Experts of a small language model.
Size: 10 layers, width 384, vocabulary 29361, 74.6M parameters.
Training: a variant of Muon for the experts, 9377 steps.
Below are experts of layer 4 (counted from 0) of a mixture-of-experts language model. Rows are named router (the router's row for the expert), gate (a neuron's input weights, with its number), up (a neuron's input weights, with its number) and show model dimensions 0-63. Each number is 200 + 20 x the weight over its row's rms, rounded and kept within 0 to 999.
After each expert's rows: a language model's description of what the expert responds to. This comes from a sample of Wikipedia text that the model never trained on.

# expert 2
router,185,216,192,169,216,205,194,224,173,124,194,230,210,214,198,173,184,216,198,191,202,205,215,182,216,199,199,183,230,213,170,175,239,199,213,186,168,228,176,234,191,197,232,213,196,162,173,224,194,208,201,191,218,219,187,214,181,213,173,231,198,197,197,195
gate0,213,203,158,207,196,166,228,188,202,208,185,237,182,237,235,198,204,252,209,214,232,217,221,221,158,192,200,201,210,216,201,194,221,224,213,204,188,186,211,149,211,189,173,193,235,193,152,193,199,183,160,245,191,211,217,163,221,211,203,181,199,172,204,188
up0,204,218,222,217,225,173,173,221,239,182,228,175,197,198,163,211,214,227,192,229,201,209,154,225,162,232,207,183,184,203,152,215,191,185,215,176,213,177,205,198,215,211,228,159,161,207,205,196,174,208,206,216,249,195,197,199,217,180,218,187,206,223,192,216
gate1,197,214,188,186,178,233,178,229,205,212,196,172,215,205,200,214,222,216,187,176,196,223,240,192,208,182,211,184,210,194,186,230,222,177,176,194,182,194,210,219,196,215,163,214,192,200,209,209,197,203,181,187,178,203,192,240,229,209,165,228,169,219,199,182
up1,202,202,193,203,181,211,191,226,201,207,183,179,222,198,202,212,222,209,196,162,183,217,242,198,218,189,203,189,195,186,202,216,208,178,178,195,174,182,206,218,200,219,179,216,178,201,211,234,205,200,186,176,164,184,189,238,226,197,169,200,173,219,201,188
gate2,227,234,200,224,175,199,200,171,180,189,204,208,237,194,207,200,215,211,208,200,170,173,198,211,219,216,189,207,174,160,191,213,221,240,211,189,204,184,186,194,212,199,189,224,187,204,239,230,155,205,196,168,198,203,205,207,195,206,193,233,179,161,204,199
up2,177,217,187,212,178,219,233,165,168,193,218,233,218,232,217,185,216,224,193,212,193,194,203,223,189,229,169,216,175,182,192,244,228,232,180,181,189,215,187,157,193,172,172,174,220,233,198,222,182,220,214,211,217,197,212,203,186,193,222,234,193,185,189,159
Line breaks. Newline tokens ending lines, paragraphs, headings and table rows, often fused with a period, bracket, pipe or ==.

# expert 21
router,257,177,203,177,190,182,195,231,217,163,203,236,204,189,186,207,220,202,213,225,251,188,207,219,195,202,201,214,186,199,184,195,226,198,202,216,199,201,203,190,196,229,200,193,200,183,204,192,201,202,183,178,185,224,194,211,192,182,222,206,198,181,209,216
gate0,196,188,187,237,188,187,197,199,180,199,221,171,206,216,173,193,201,233,195,154,178,224,219,182,199,203,187,209,168,157,220,240,224,194,196,184,194,166,202,213,196,177,199,186,201,198,211,212,228,185,190,203,233,210,169,214,186,201,185,214,221,206,205,192
up0,193,248,224,195,221,204,230,145,211,221,189,189,190,209,186,197,184,202,195,219,207,195,196,191,207,220,182,166,206,217,241,181,214,224,182,160,187,171,176,193,204,204,227,184,147,227,182,240,167,169,185,210,239,202,188,175,202,203,184,212,203,159,201,196
gate1,178,155,179,215,217,210,179,197,233,166,230,190,194,226,178,223,201,222,186,188,201,237,160,205,199,212,184,202,196,215,207,190,201,206,223,230,216,177,224,158,180,208,177,219,245,171,184,199,175,201,175,189,195,227,173,168,210,210,204,192,209,179,162,173
up1,227,194,182,165,158,208,174,204,213,215,206,190,214,217,222,212,178,200,190,199,196,236,217,171,195,194,212,219,185,197,215,180,173,201,195,168,245,180,184,221,221,212,189,226,234,209,212,215,179,193,188,174,217,229,207,187,197,173,188,188,169,204,209,205
gate2,198,224,182,159,210,194,172,207,196,233,180,211,169,200,191,200,171,172,179,187,222,227,199,213,161,223,218,185,201,187,219,179,208,210,186,180,235,239,194,213,195,217,197,231,188,191,196,185,208,210,204,197,188,230,170,229,224,207,197,191,183,198,185,164
up2,229,177,244,193,197,225,220,199,171,176,219,224,224,208,208,225,232,170,207,225,137,236,232,212,207,226,164,203,194,205,211,224,224,187,214,252,239,190,208,195,148,191,194,175,203,186,225,205,193,187,177,210,205,189,225,197,224,182,180,206,186,207,216,220
Coordinating conjunctions and of. Linking words and, or, but, nor, of, to, joining phrases or clauses, such as whether or not, list of thirteen.

# expert 20
router,198,200,165,225,176,175,196,212,204,181,213,224,173,224,195,188,210,210,195,192,229,212,163,213,181,211,193,206,205,190,203,192,241,218,183,190,210,162,201,219,217,230,194,172,211,169,175,187,186,176,197,150,172,187,206,208,197,183,187,209,186,214,207,251
gate0,210,193,180,203,201,201,267,251,191,189,182,199,169,212,222,207,202,194,198,206,187,215,206,165,227,223,235,240,206,195,203,206,234,221,173,180,211,194,226,179,197,214,200,180,200,207,191,215,145,193,174,199,201,185,204,230,192,196,235,188,190,193,194,203
up0,227,177,185,198,207,205,259,181,168,215,190,199,212,209,226,204,219,207,175,199,209,211,172,186,206,214,251,214,199,249,205,207,202,213,209,183,215,202,230,171,200,209,176,176,188,188,182,176,185,198,170,189,195,165,228,195,183,220,214,191,184,201,187,241
gate1,241,214,186,186,216,238,200,204,208,205,155,195,204,166,191,239,214,189,220,181,192,189,217,181,168,201,201,205,189,149,163,191,231,202,202,199,162,195,211,217,217,187,199,229,238,222,179,217,219,235,195,231,221,223,207,220,212,177,212,225,222,208,251,208
up1,192,177,222,194,211,208,255,192,173,199,201,178,191,185,199,149,206,204,177,189,202,221,172,204,260,213,221,192,208,235,219,232,169,167,198,198,219,235,216,205,171,221,209,197,172,172,227,209,191,185,212,187,217,187,222,165,222,226,183,170,206,208,222,170
gate2,217,178,190,243,191,181,187,219,209,183,172,211,186,169,175,221,192,189,210,221,161,211,223,192,199,193,183,188,206,179,223,235,193,186,186,189,182,195,200,153,182,201,203,216,217,230,188,198,213,194,213,184,218,194,209,203,222,169,211,194,169,211,193,187
up2,200,165,150,218,166,189,219,202,202,189,177,191,181,170,171,211,209,206,235,232,204,189,202,189,207,187,185,185,202,159,217,217,193,205,211,194,195,201,195,145,202,180,175,195,210,236,181,202,191,199,213,217,196,156,182,209,195,208,189,198,186,197,200,223
Personal name parts. Common English first names such as John, Robert, William, and endings of given names and surnames, such as Alex-ia, Arroy-o.

# expert 3
router,178,221,212,191,214,224,210,174,199,233,203,169,203,188,204,198,180,201,218,177,169,216,225,184,187,203,183,210,190,208,206,189,166,208,233,197,192,207,213,197,201,175,221,195,187,228,202,203,210,216,192,231,212,199,213,228,228,225,209,181,196,216,193,167
gate0,196,216,220,216,182,209,214,216,181,172,188,171,198,192,188,161,220,170,183,237,190,189,186,201,187,231,200,188,187,212,204,211,228,178,204,199,190,213,179,188,204,182,188,195,204,192,218,192,210,183,231,181,215,171,201,199,165,174,182,191,196,180,180,213
up0,198,211,198,175,200,186,231,212,229,197,191,218,211,149,188,185,191,220,214,195,182,207,249,192,220,191,218,175,213,178,176,211,210,175,190,183,194,195,208,212,198,210,200,204,183,223,222,194,223,177,195,215,205,198,184,197,183,236,201,184,223,194,213,181
gate1,183,175,203,225,195,213,178,200,200,180,196,213,211,242,201,161,212,246,196,179,226,254,169,192,182,189,182,202,198,190,199,199,194,194,176,200,215,181,233,245,251,207,215,221,191,219,224,218,208,212,184,196,211,219,184,175,188,190,163,188,166,177,202,190
up1,194,178,172,184,199,193,198,187,211,232,186,188,217,190,163,194,192,192,222,217,224,176,194,211,155,207,174,198,177,213,181,218,212,231,188,205,200,189,223,178,195,214,181,210,206,216,189,211,217,231,210,186,201,196,223,206,197,209,195,239,199,213,216,213
gate2,201,193,204,194,198,236,193,202,197,185,202,246,212,218,191,220,202,215,139,217,223,231,190,207,222,216,196,178,194,212,187,195,207,183,204,171,198,180,203,174,222,180,198,183,199,205,189,208,167,206,152,207,196,205,168,177,185,219,183,185,234,218,228,155
up2,163,221,205,165,168,177,189,202,187,203,246,214,223,201,211,202,230,220,202,178,216,208,215,195,190,210,199,187,200,205,200,225,184,205,192,224,178,224,160,218,182,195,204,226,175,219,169,185,204,187,207,208,195,188,206,169,175,184,200,190,170,213,198,161
Table digits and separators. Digits, spaces and punctuation inside tables, dates, measurements and infoboxes, such as 26 in rankings, 8.36 km, and table divider rows; also some surname pieces.

# expert 13
router,176,215,214,190,212,225,210,179,197,233,215,167,200,182,199,199,177,202,218,181,170,218,225,183,190,202,179,213,186,204,210,192,169,214,228,195,199,210,216,194,200,175,222,194,187,228,208,201,208,217,189,232,214,193,213,231,228,226,208,185,195,215,195,169
gate0,214,210,208,201,170,163,193,215,209,170,202,195,202,200,188,197,181,208,175,188,215,192,179,201,171,202,178,216,189,228,222,201,213,178,181,215,225,238,250,201,189,181,210,246,201,201,201,184,201,199,231,201,224,219,194,192,171,218,231,198,205,216,220,230
up0,192,211,175,216,184,191,198,211,195,186,203,226,222,203,171,205,217,203,202,175,202,211,146,197,169,197,177,191,208,189,200,196,215,198,202,215,228,192,215,224,185,171,195,202,247,219,169,212,231,188,202,187,230,225,213,192,180,207,193,196,198,178,202,170
gate1,217,183,206,182,201,200,175,199,175,194,189,191,245,196,246,184,193,187,149,192,221,212,204,242,190,202,210,198,208,220,202,183,207,215,199,231,188,187,169,176,173,197,189,223,186,204,172,187,204,173,197,198,208,190,250,206,206,202,215,222,184,216,184,223
up1,184,195,203,194,190,201,217,208,234,163,152,200,245,177,200,167,244,221,198,173,194,202,191,214,207,144,216,165,165,181,189,162,185,172,221,198,181,218,207,204,173,223,194,185,192,173,184,204,206,207,222,177,218,193,192,217,214,218,157,171,160,190,183,214
gate2,247,194,212,198,204,178,200,175,217,228,174,205,229,220,198,199,220,209,186,202,177,188,185,225,192,218,176,201,215,187,199,180,242,232,192,211,213,185,175,215,204,239,188,206,193,203,197,211,196,197,206,215,181,188,182,186,197,178,212,192,193,193,213,209
up2,205,205,175,225,198,210,206,228,162,217,231,199,212,192,203,216,151,191,183,211,183,224,186,181,201,204,188,230,205,186,215,170,187,192,220,184,195,186,210,212,179,243,215,201,199,186,220,192,173,202,223,189,216,187,187,246,192,193,204,233,187,201,212,202
Infobox and table values. Numbers, country names and word pieces filling infobox fields and table cells, such as area totals, elevations, postal codes, Ukraine.

# expert 12
router,176,215,207,189,215,224,214,177,199,233,204,169,204,188,200,201,177,200,219,183,170,218,224,180,190,207,182,216,191,209,208,188,169,210,230,198,198,201,212,193,201,169,224,199,184,229,202,204,210,219,188,232,212,198,213,234,225,226,212,176,196,216,192,170
gate0,186,211,214,171,208,207,202,224,221,178,160,202,203,196,202,220,200,215,219,195,209,193,179,197,195,165,191,239,167,226,191,203,229,198,205,179,204,165,206,192,189,219,218,212,201,207,198,201,209,217,216,182,201,171,206,199,220,180,235,190,187,215,227,186
up0,237,185,170,214,170,198,210,224,188,218,211,188,206,203,219,210,191,216,197,193,188,198,205,224,214,183,219,189,242,165,185,187,213,236,207,209,175,230,211,212,187,203,184,193,178,206,190,193,169,204,190,187,169,192,201,205,175,194,172,234,203,174,201,237
gate1,191,198,201,210,171,175,184,226,200,190,200,221,214,162,201,198,223,167,204,193,189,212,194,203,226,184,168,184,194,211,202,234,179,203,198,208,210,197,241,189,176,174,217,215,188,161,185,201,161,186,217,170,208,195,201,179,183,180,203,194,204,184,167,218
up1,192,202,191,196,216,212,180,175,174,205,205,168,162,180,237,162,208,205,231,198,172,194,223,224,211,196,189,228,200,156,186,196,152,144,188,212,171,204,211,204,207,211,191,242,174,214,203,203,166,215,157,231,214,164,186,219,195,197,197,172,215,167,211,227
gate2,207,201,193,176,196,173,213,181,199,236,204,238,218,197,192,190,187,203,234,220,205,206,218,203,170,212,189,188,170,195,200,173,232,209,191,187,180,187,226,167,213,180,211,199,170,180,180,215,204,202,219,168,216,179,220,118,218,212,198,174,214,167,219,229
up2,203,201,212,221,215,184,204,182,228,230,198,215,192,208,186,190,187,210,195,189,208,206,212,236,193,225,207,171,175,202,183,197,201,187,190,192,214,180,199,169,217,206,155,174,213,171,195,216,206,214,230,208,209,174,213,200,218,225,203,231,229,224,205,168
Values after spaces. Numbers and month names after a space or pipe in infobox fields and tables, such as Elevation 75 m, March dates, table cells.

# expert 18
router,171,187,186,193,218,192,196,230,204,185,175,205,211,206,205,221,194,188,217,183,189,221,217,196,204,213,205,223,180,175,214,243,214,200,197,199,200,189,220,179,185,206,210,217,209,166,173,248,185,232,210,205,177,193,161,180,231,199,202,197,178,230,163,180
gate0,231,226,192,214,174,180,198,208,188,217,208,181,215,199,167,188,182,214,218,196,243,178,229,214,154,186,214,189,206,172,203,173,205,169,182,176,234,192,228,170,207,192,195,210,231,197,222,199,191,219,204,182,156,214,203,199,214,197,216,172,191,226,195,201
up0,233,216,155,214,180,201,242,201,204,247,191,224,199,204,173,198,186,179,203,218,195,189,211,208,157,172,206,185,241,190,203,201,198,189,188,193,210,231,203,204,192,221,173,229,179,177,203,214,171,195,205,204,178,228,190,233,240,230,196,204,194,215,219,215
gate1,227,228,183,214,223,188,207,167,235,224,183,203,188,210,215,225,219,191,208,181,219,185,206,199,169,190,188,201,225,233,174,177,217,202,230,194,200,188,201,212,210,181,196,192,203,182,176,239,217,186,194,184,175,228,214,190,205,210,170,193,192,198,198,197
up1,194,218,193,224,205,207,190,183,227,186,220,167,212,187,216,207,188,227,218,195,234,164,181,201,219,180,193,199,168,203,180,175,207,189,155,200,196,221,194,217,201,202,204,209,244,172,238,171,180,192,195,203,204,212,197,202,255,181,190,155,190,198,228,192
gate2,243,152,200,212,196,207,193,239,192,209,186,190,176,183,205,195,168,243,214,193,194,195,220,201,176,188,211,215,202,197,166,175,202,213,199,204,227,176,190,221,213,191,180,171,177,162,168,215,199,205,222,211,210,154,189,212,208,231,175,192,206,216,147,212
up2,198,171,214,198,213,222,162,208,198,175,216,249,199,187,216,205,210,202,208,212,198,187,187,194,218,205,222,202,190,194,199,177,192,188,212,219,198,225,202,181,196,199,185,220,192,193,166,182,212,169,244,182,203,206,172,285,200,199,232,195,190,169,175,220
Closing punctuation. Closing quotes, parentheses, brackets and apostrophes ending titles or asides, such as "(age 52)" and song titles in tables.

# expert 1
router,225,184,210,202,225,200,180,185,201,164,192,231,226,173,191,203,181,184,201,198,237,195,208,190,229,231,239,197,185,186,227,227,237,197,173,231,166,225,183,229,184,191,197,229,212,185,180,212,205,186,212,177,195,189,217,176,183,193,222,210,197,219,209,241
gate0,222,229,227,181,196,220,167,194,171,228,213,181,204,213,226,197,181,212,197,217,188,189,236,181,194,210,188,198,205,197,241,194,213,175,214,184,204,235,196,239,181,225,205,198,207,189,186,205,188,215,174,199,166,182,184,191,196,220,177,187,187,205,140,184
up0,204,191,186,194,242,174,190,211,210,209,202,164,191,162,191,206,191,199,237,239,185,199,236,164,199,196,216,218,215,201,185,180,192,235,208,194,196,213,211,201,202,179,158,194,193,182,205,176,181,175,188,195,178,180,167,206,179,211,231,205,213,214,200,233
gate1,211,196,196,210,191,239,202,171,193,189,170,197,216,175,190,210,196,192,194,194,223,187,203,202,216,187,209,193,205,195,197,191,183,213,194,233,193,231,217,207,207,223,153,201,175,204,204,212,162,214,203,181,196,185,180,219,169,183,195,238,218,205,199,204
up1,210,181,178,231,240,202,182,168,218,185,177,229,193,191,214,203,171,204,207,199,227,204,207,187,176,186,199,215,169,208,210,205,220,238,206,212,198,197,228,228,213,218,183,184,203,193,206,231,186,217,167,206,216,214,219,195,166,163,202,169,194,211,227,224
gate2,191,227,222,167,178,218,244,187,222,194,195,163,250,209,201,202,187,213,179,180,223,168,187,174,205,216,186,184,209,220,192,167,171,188,212,214,185,183,181,203,225,199,203,148,166,197,181,201,207,225,201,211,221,190,216,216,166,182,188,199,184,194,185,202
up2,188,230,200,191,240,218,188,217,225,221,206,198,244,192,217,177,191,219,155,176,210,186,201,198,194,232,206,233,191,216,194,171,177,185,221,205,166,204,186,203,195,207,189,163,191,161,230,202,215,181,198,215,228,194,223,204,149,189,189,231,212,212,199,214
Common nouns after articles. Generic common nouns right after the or a, often before of or was, such as family, record, site, life, species.

# expert 15
router,211,239,220,187,236,217,203,203,186,203,224,187,199,220,199,194,192,212,186,186,195,242,216,171,158,181,215,202,235,216,205,185,201,219,218,200,183,197,230,206,214,196,185,214,185,217,166,214,188,204,212,201,204,193,201,249,211,217,231,199,187,194,198,196
gate0,188,186,192,205,175,200,178,212,210,203,188,211,175,203,187,195,209,196,216,185,190,170,193,179,199,161,193,215,177,229,205,225,210,207,182,198,198,208,185,197,215,213,202,221,191,185,205,225,211,232,217,173,224,207,178,176,187,199,214,200,189,161,204,193
up0,226,199,216,230,200,202,192,222,192,229,223,183,206,205,188,208,204,204,203,189,220,193,160,230,218,227,218,183,206,153,213,207,164,210,192,174,201,208,185,196,185,218,172,177,167,221,204,165,193,190,198,218,201,194,193,238,215,222,186,193,182,231,236,229
gate1,205,208,200,217,187,217,193,191,199,216,221,167,233,214,213,182,184,215,207,183,195,193,210,171,201,171,186,212,207,200,162,175,214,221,192,222,186,185,201,237,220,180,178,249,210,198,191,210,163,199,219,161,217,202,223,198,190,176,179,208,216,174,207,220
up1,210,217,197,218,206,253,218,189,176,218,170,169,196,207,209,183,212,205,194,199,198,171,195,203,209,185,218,204,215,191,212,173,190,230,180,205,171,186,216,203,217,223,191,232,197,204,211,215,189,222,203,204,182,237,220,209,219,194,174,182,176,152,234,189
gate2,213,209,188,153,227,214,205,233,171,204,217,220,192,216,224,195,225,193,183,201,215,235,209,197,186,187,204,229,202,202,190,195,212,240,190,215,226,181,237,207,213,190,193,197,184,225,186,215,216,191,200,178,198,252,208,210,179,227,209,212,158,192,184,187
up2,201,189,201,237,243,185,194,190,214,176,197,215,206,193,205,197,164,234,205,194,209,189,223,187,220,226,191,193,188,216,201,203,228,183,195,208,194,171,213,228,222,233,189,158,214,213,230,176,174,193,218,199,191,189,181,196,187,230,205,194,192,194,194,203
Table headers and symbols. Column header words and symbols in wiki tables, such as Place, Source, Hometown, Votes, %, ±%, plus dashes and released.

# expert 4
router,183,195,194,173,217,193,237,188,181,177,181,203,186,176,172,170,177,222,210,175,212,208,260,173,185,215,206,219,222,208,164,218,210,202,184,238,186,202,180,210,227,199,194,225,203,195,180,225,216,215,196,175,225,183,188,222,211,217,236,192,170,210,211,231
gate0,206,191,163,182,194,172,204,197,169,163,179,240,202,238,199,208,185,172,222,186,215,206,232,213,216,184,210,187,191,210,203,204,211,249,210,207,229,206,232,193,206,214,202,163,166,189,197,173,176,202,178,191,208,206,174,204,208,197,193,200,231,178,224,181
up0,167,206,174,178,219,182,159,206,191,202,235,193,193,193,193,182,188,206,209,211,196,195,220,203,189,184,193,188,194,245,201,178,185,218,172,214,194,200,203,206,221,239,178,178,198,177,225,218,196,183,180,173,208,190,186,202,177,179,176,201,213,212,217,183
gate1,216,228,194,227,187,190,205,209,223,203,182,220,185,172,182,187,223,194,167,207,232,210,169,219,187,246,191,198,197,205,196,240,250,204,161,208,206,219,182,212,218,230,198,175,213,197,216,221,188,224,211,152,188,176,182,186,205,231,221,209,200,207,214,190
up1,227,207,204,177,203,215,213,188,204,195,234,176,198,189,204,212,233,198,190,241,179,200,232,176,187,175,163,214,193,207,216,185,174,188,192,211,177,201,239,209,198,210,212,162,150,169,234,252,216,197,182,170,208,169,196,221,214,185,175,177,201,179,234,225
gate2,211,206,225,213,227,207,212,217,174,195,186,186,202,197,182,209,205,199,217,184,230,224,209,196,242,206,183,191,217,179,180,248,179,181,176,211,186,269,207,215,163,218,161,180,167,171,189,182,193,183,198,194,221,221,211,219,229,235,205,212,208,178,182,189
up2,197,213,217,207,206,192,221,207,192,191,192,174,187,206,197,167,219,207,205,178,193,205,173,177,186,192,222,186,186,227,233,178,227,186,198,193,213,187,190,197,211,207,223,156,192,196,217,208,196,156,199,243,184,177,175,203,188,184,207,202,189,223,228,202
Mid-word fragments. Word pieces inside a word, often right after a first letter or a hyphen, such as b-ed, b-al-ochistan, sil-ky, Q1.

# expert 7
router,241,230,210,214,188,197,214,180,181,176,198,214,205,206,206,194,205,198,184,208,268,209,184,226,202,192,169,151,234,210,228,207,214,221,195,217,222,197,224,190,193,217,233,201,216,197,225,186,198,205,210,172,204,215,181,180,173,171,193,211,210,219,178,230
gate0,186,211,232,186,200,201,192,230,217,202,210,214,185,201,226,163,205,178,215,198,219,194,190,197,201,188,182,212,180,228,199,251,187,197,205,181,211,176,201,203,211,220,193,201,227,229,196,211,214,189,206,216,199,227,200,231,219,198,237,164,222,170,173,189
up0,190,201,207,219,195,202,193,205,156,203,219,209,226,191,207,209,199,195,202,210,222,201,219,189,191,196,181,210,186,193,240,235,193,210,219,211,192,202,226,174,200,215,185,208,212,208,191,215,191,181,229,183,200,218,177,210,212,200,204,168,181,192,207,197
gate1,146,200,190,171,207,232,219,220,192,185,210,187,194,204,153,201,201,198,185,181,212,193,228,178,207,197,197,218,180,215,208,222,178,190,203,190,224,190,175,194,201,195,174,196,254,195,212,184,218,221,169,211,202,194,190,187,203,206,178,202,196,187,190,178
up1,167,207,203,152,232,179,199,161,190,221,190,177,232,201,225,191,179,187,181,181,180,202,192,186,204,187,228,210,180,239,219,202,171,212,208,207,219,177,209,200,197,176,175,211,203,188,182,177,215,222,212,185,192,218,190,230,230,167,182,202,210,182,214,190
gate2,206,215,170,205,223,186,208,185,210,183,204,170,163,183,236,204,208,200,187,228,197,204,211,169,176,184,204,208,204,203,163,195,202,228,181,229,210,228,192,240,193,204,213,192,194,185,171,182,150,193,199,208,192,180,205,198,207,183,203,202,202,186,191,218
up2,228,186,191,194,233,200,232,199,198,178,214,190,174,230,242,195,164,212,175,213,210,207,217,206,206,199,196,183,227,218,169,239,190,195,178,241,203,190,191,209,209,205,214,176,185,192,168,167,193,199,184,203,192,187,221,203,214,216,221,195,214,169,200,203
Auxiliary and copular verbs. Forms of be and have and the word as, often after a pronoun or which, such as was, is, been, so as.

# expert 23
router,200,207,197,191,235,239,211,188,196,211,228,178,218,200,217,167,197,205,212,193,181,227,250,173,183,218,208,208,203,188,227,195,179,194,209,223,200,199,206,194,178,198,201,185,182,217,204,216,241,204,179,217,224,197,197,246,216,220,223,186,222,201,214,189
gate0,218,188,200,199,204,220,217,176,164,212,207,188,199,223,206,229,219,199,158,202,219,216,208,210,212,207,208,173,193,174,177,173,208,184,214,190,177,173,181,227,189,215,192,195,205,221,226,220,204,182,209,184,213,181,187,200,187,180,225,209,196,220,209,203
up0,215,234,228,198,201,195,180,187,209,185,203,210,186,171,213,205,216,141,185,200,190,226,226,192,188,213,207,191,234,187,181,197,201,194,210,194,179,217,180,202,214,217,225,205,213,217,180,190,200,212,200,217,233,203,160,244,183,192,182,174,200,223,201,197
gate1,224,200,167,189,178,208,207,169,196,160,221,172,199,180,184,196,237,197,155,211,176,210,212,199,211,165,207,200,184,169,172,190,213,187,189,178,183,219,205,175,210,185,161,168,193,200,188,220,215,158,191,209,206,206,189,212,236,175,196,196,218,185,196,202
up1,162,203,177,199,203,221,206,229,207,185,190,162,177,175,183,205,207,172,200,197,190,177,261,221,222,204,198,197,191,187,155,211,182,183,197,220,216,204,234,196,199,201,164,183,219,198,202,171,195,225,203,175,163,179,209,196,225,192,197,224,209,201,186,197
gate2,197,218,147,166,203,201,219,191,193,201,212,226,162,232,191,227,181,168,190,156,173,202,175,153,184,177,169,174,195,142,200,175,207,208,196,208,230,215,164,196,194,190,211,222,204,174,187,214,180,196,180,209,175,184,240,166,215,191,187,208,222,223,199,203
up2,204,182,211,196,194,219,184,214,197,175,233,174,174,202,175,203,190,211,187,200,179,206,209,223,212,204,210,217,194,199,219,213,202,186,211,228,210,181,210,199,258,181,185,198,209,184,173,223,156,196,200,174,211,171,209,202,211,173,197,187,214,212,157,195
Institution and award names. Words inside names of institutions and awards, plus at and commas linking to places, such as Institute, Museum, Academy at West Point.

# expert 22
router,204,227,196,212,193,214,183,196,193,186,205,267,190,188,179,198,227,179,194,220,252,192,182,200,210,186,193,205,193,174,217,200,234,183,152,229,208,203,207,203,240,173,180,211,193,160,176,184,220,201,174,166,194,196,222,179,154,189,215,220,213,226,188,223
gate0,196,216,222,186,203,220,171,186,219,199,180,189,193,197,214,196,146,222,201,204,227,196,217,203,118,182,176,210,228,196,202,177,207,181,219,229,184,212,177,180,210,215,225,200,227,205,193,202,189,227,202,240,171,191,182,209,211,196,205,188,225,225,206,182
up0,191,238,162,244,174,191,209,181,209,201,186,200,231,199,202,179,201,210,190,223,198,168,204,175,248,213,194,217,192,204,184,172,195,216,226,205,189,202,212,194,189,230,235,200,204,220,187,208,210,184,202,215,174,227,204,203,229,172,242,202,178,194,201,210
gate1,232,188,228,203,194,183,175,186,215,196,214,226,187,193,210,193,245,174,198,219,172,208,190,158,201,202,198,210,204,195,172,162,222,210,180,192,206,149,160,204,180,222,200,210,179,238,182,211,218,225,192,189,184,159,169,210,266,185,232,254,220,181,210,207
up1,146,166,236,199,169,206,233,212,213,244,212,165,209,186,199,169,195,225,220,186,180,181,225,225,242,186,171,188,228,195,185,218,198,185,208,168,198,202,236,168,198,218,183,204,235,189,203,204,177,206,201,188,209,248,190,168,171,213,204,157,214,200,184,210
gate2,179,208,205,218,186,205,201,217,210,177,167,180,199,215,189,173,179,165,187,226,186,231,199,205,216,203,175,213,177,262,190,222,214,216,152,187,170,165,220,221,175,171,187,239,224,187,196,209,167,224,224,191,196,181,192,179,253,200,195,236,219,187,213,199
up2,207,189,213,231,213,186,169,164,214,225,210,242,238,186,221,172,200,197,222,196,221,211,189,183,198,215,224,215,188,185,215,199,203,198,217,204,190,195,221,228,187,209,215,187,197,184,174,205,216,192,168,200,194,216,194,207,173,179,227,181,185,184,215,200
Articles and determiners. Articles the, a, an and possessives his, its, their before noun phrases in running prose, often after of, in, is.

# expert 17
router,179,217,232,185,223,204,226,184,221,221,195,183,207,157,203,189,202,208,205,167,163,200,231,179,169,192,191,212,171,211,203,181,170,212,223,206,200,210,209,185,203,175,209,175,167,239,217,206,218,215,193,220,218,213,210,224,218,219,223,167,196,221,191,176
gate0,191,198,195,207,183,212,188,157,220,213,179,223,215,227,194,208,210,189,231,204,200,176,179,170,194,209,208,185,183,204,221,207,233,187,182,179,212,206,190,222,203,220,210,197,198,205,243,206,213,183,184,181,216,173,242,189,208,204,209,210,216,223,174,225
up0,224,217,213,227,197,208,173,199,217,204,202,169,211,195,162,164,216,170,200,180,203,194,219,246,244,214,207,188,211,203,179,209,207,195,232,203,195,217,207,193,209,212,207,201,162,182,206,221,172,203,191,187,216,182,188,195,230,226,200,213,197,189,215,200
gate1,204,209,214,212,195,182,195,209,234,205,221,211,207,186,192,183,263,171,201,219,260,168,179,206,202,220,217,202,194,201,202,209,212,189,210,165,206,187,218,167,228,173,192,228,190,202,207,181,212,221,201,193,182,205,224,220,238,218,174,198,168,227,230,199
up1,178,175,238,189,218,217,194,196,186,180,183,191,171,171,229,211,175,228,201,178,186,186,216,224,214,161,178,211,196,196,190,202,199,242,210,195,219,202,175,197,240,174,242,197,202,159,234,209,198,220,204,188,200,203,224,185,169,202,173,195,175,184,181,218
gate2,192,200,206,205,200,220,166,181,192,220,200,215,230,238,199,187,182,194,221,197,204,229,206,176,201,192,177,203,198,206,206,191,208,206,193,227,195,226,218,214,193,224,194,196,198,231,211,234,183,206,209,208,187,182,151,186,184,224,167,231,195,213,203,189
up2,205,194,187,230,226,208,226,230,180,197,200,216,194,174,220,194,202,209,220,203,200,183,202,206,214,186,160,212,222,188,209,205,196,196,224,221,200,200,159,205,209,161,244,165,179,220,181,210,247,215,232,177,229,181,203,226,213,217,189,197,194,174,203,201
Spatial and topical prepositions. Prepositions like in, on, over, during, throughout, after nouns such as increase or impact, or starting sentences as In.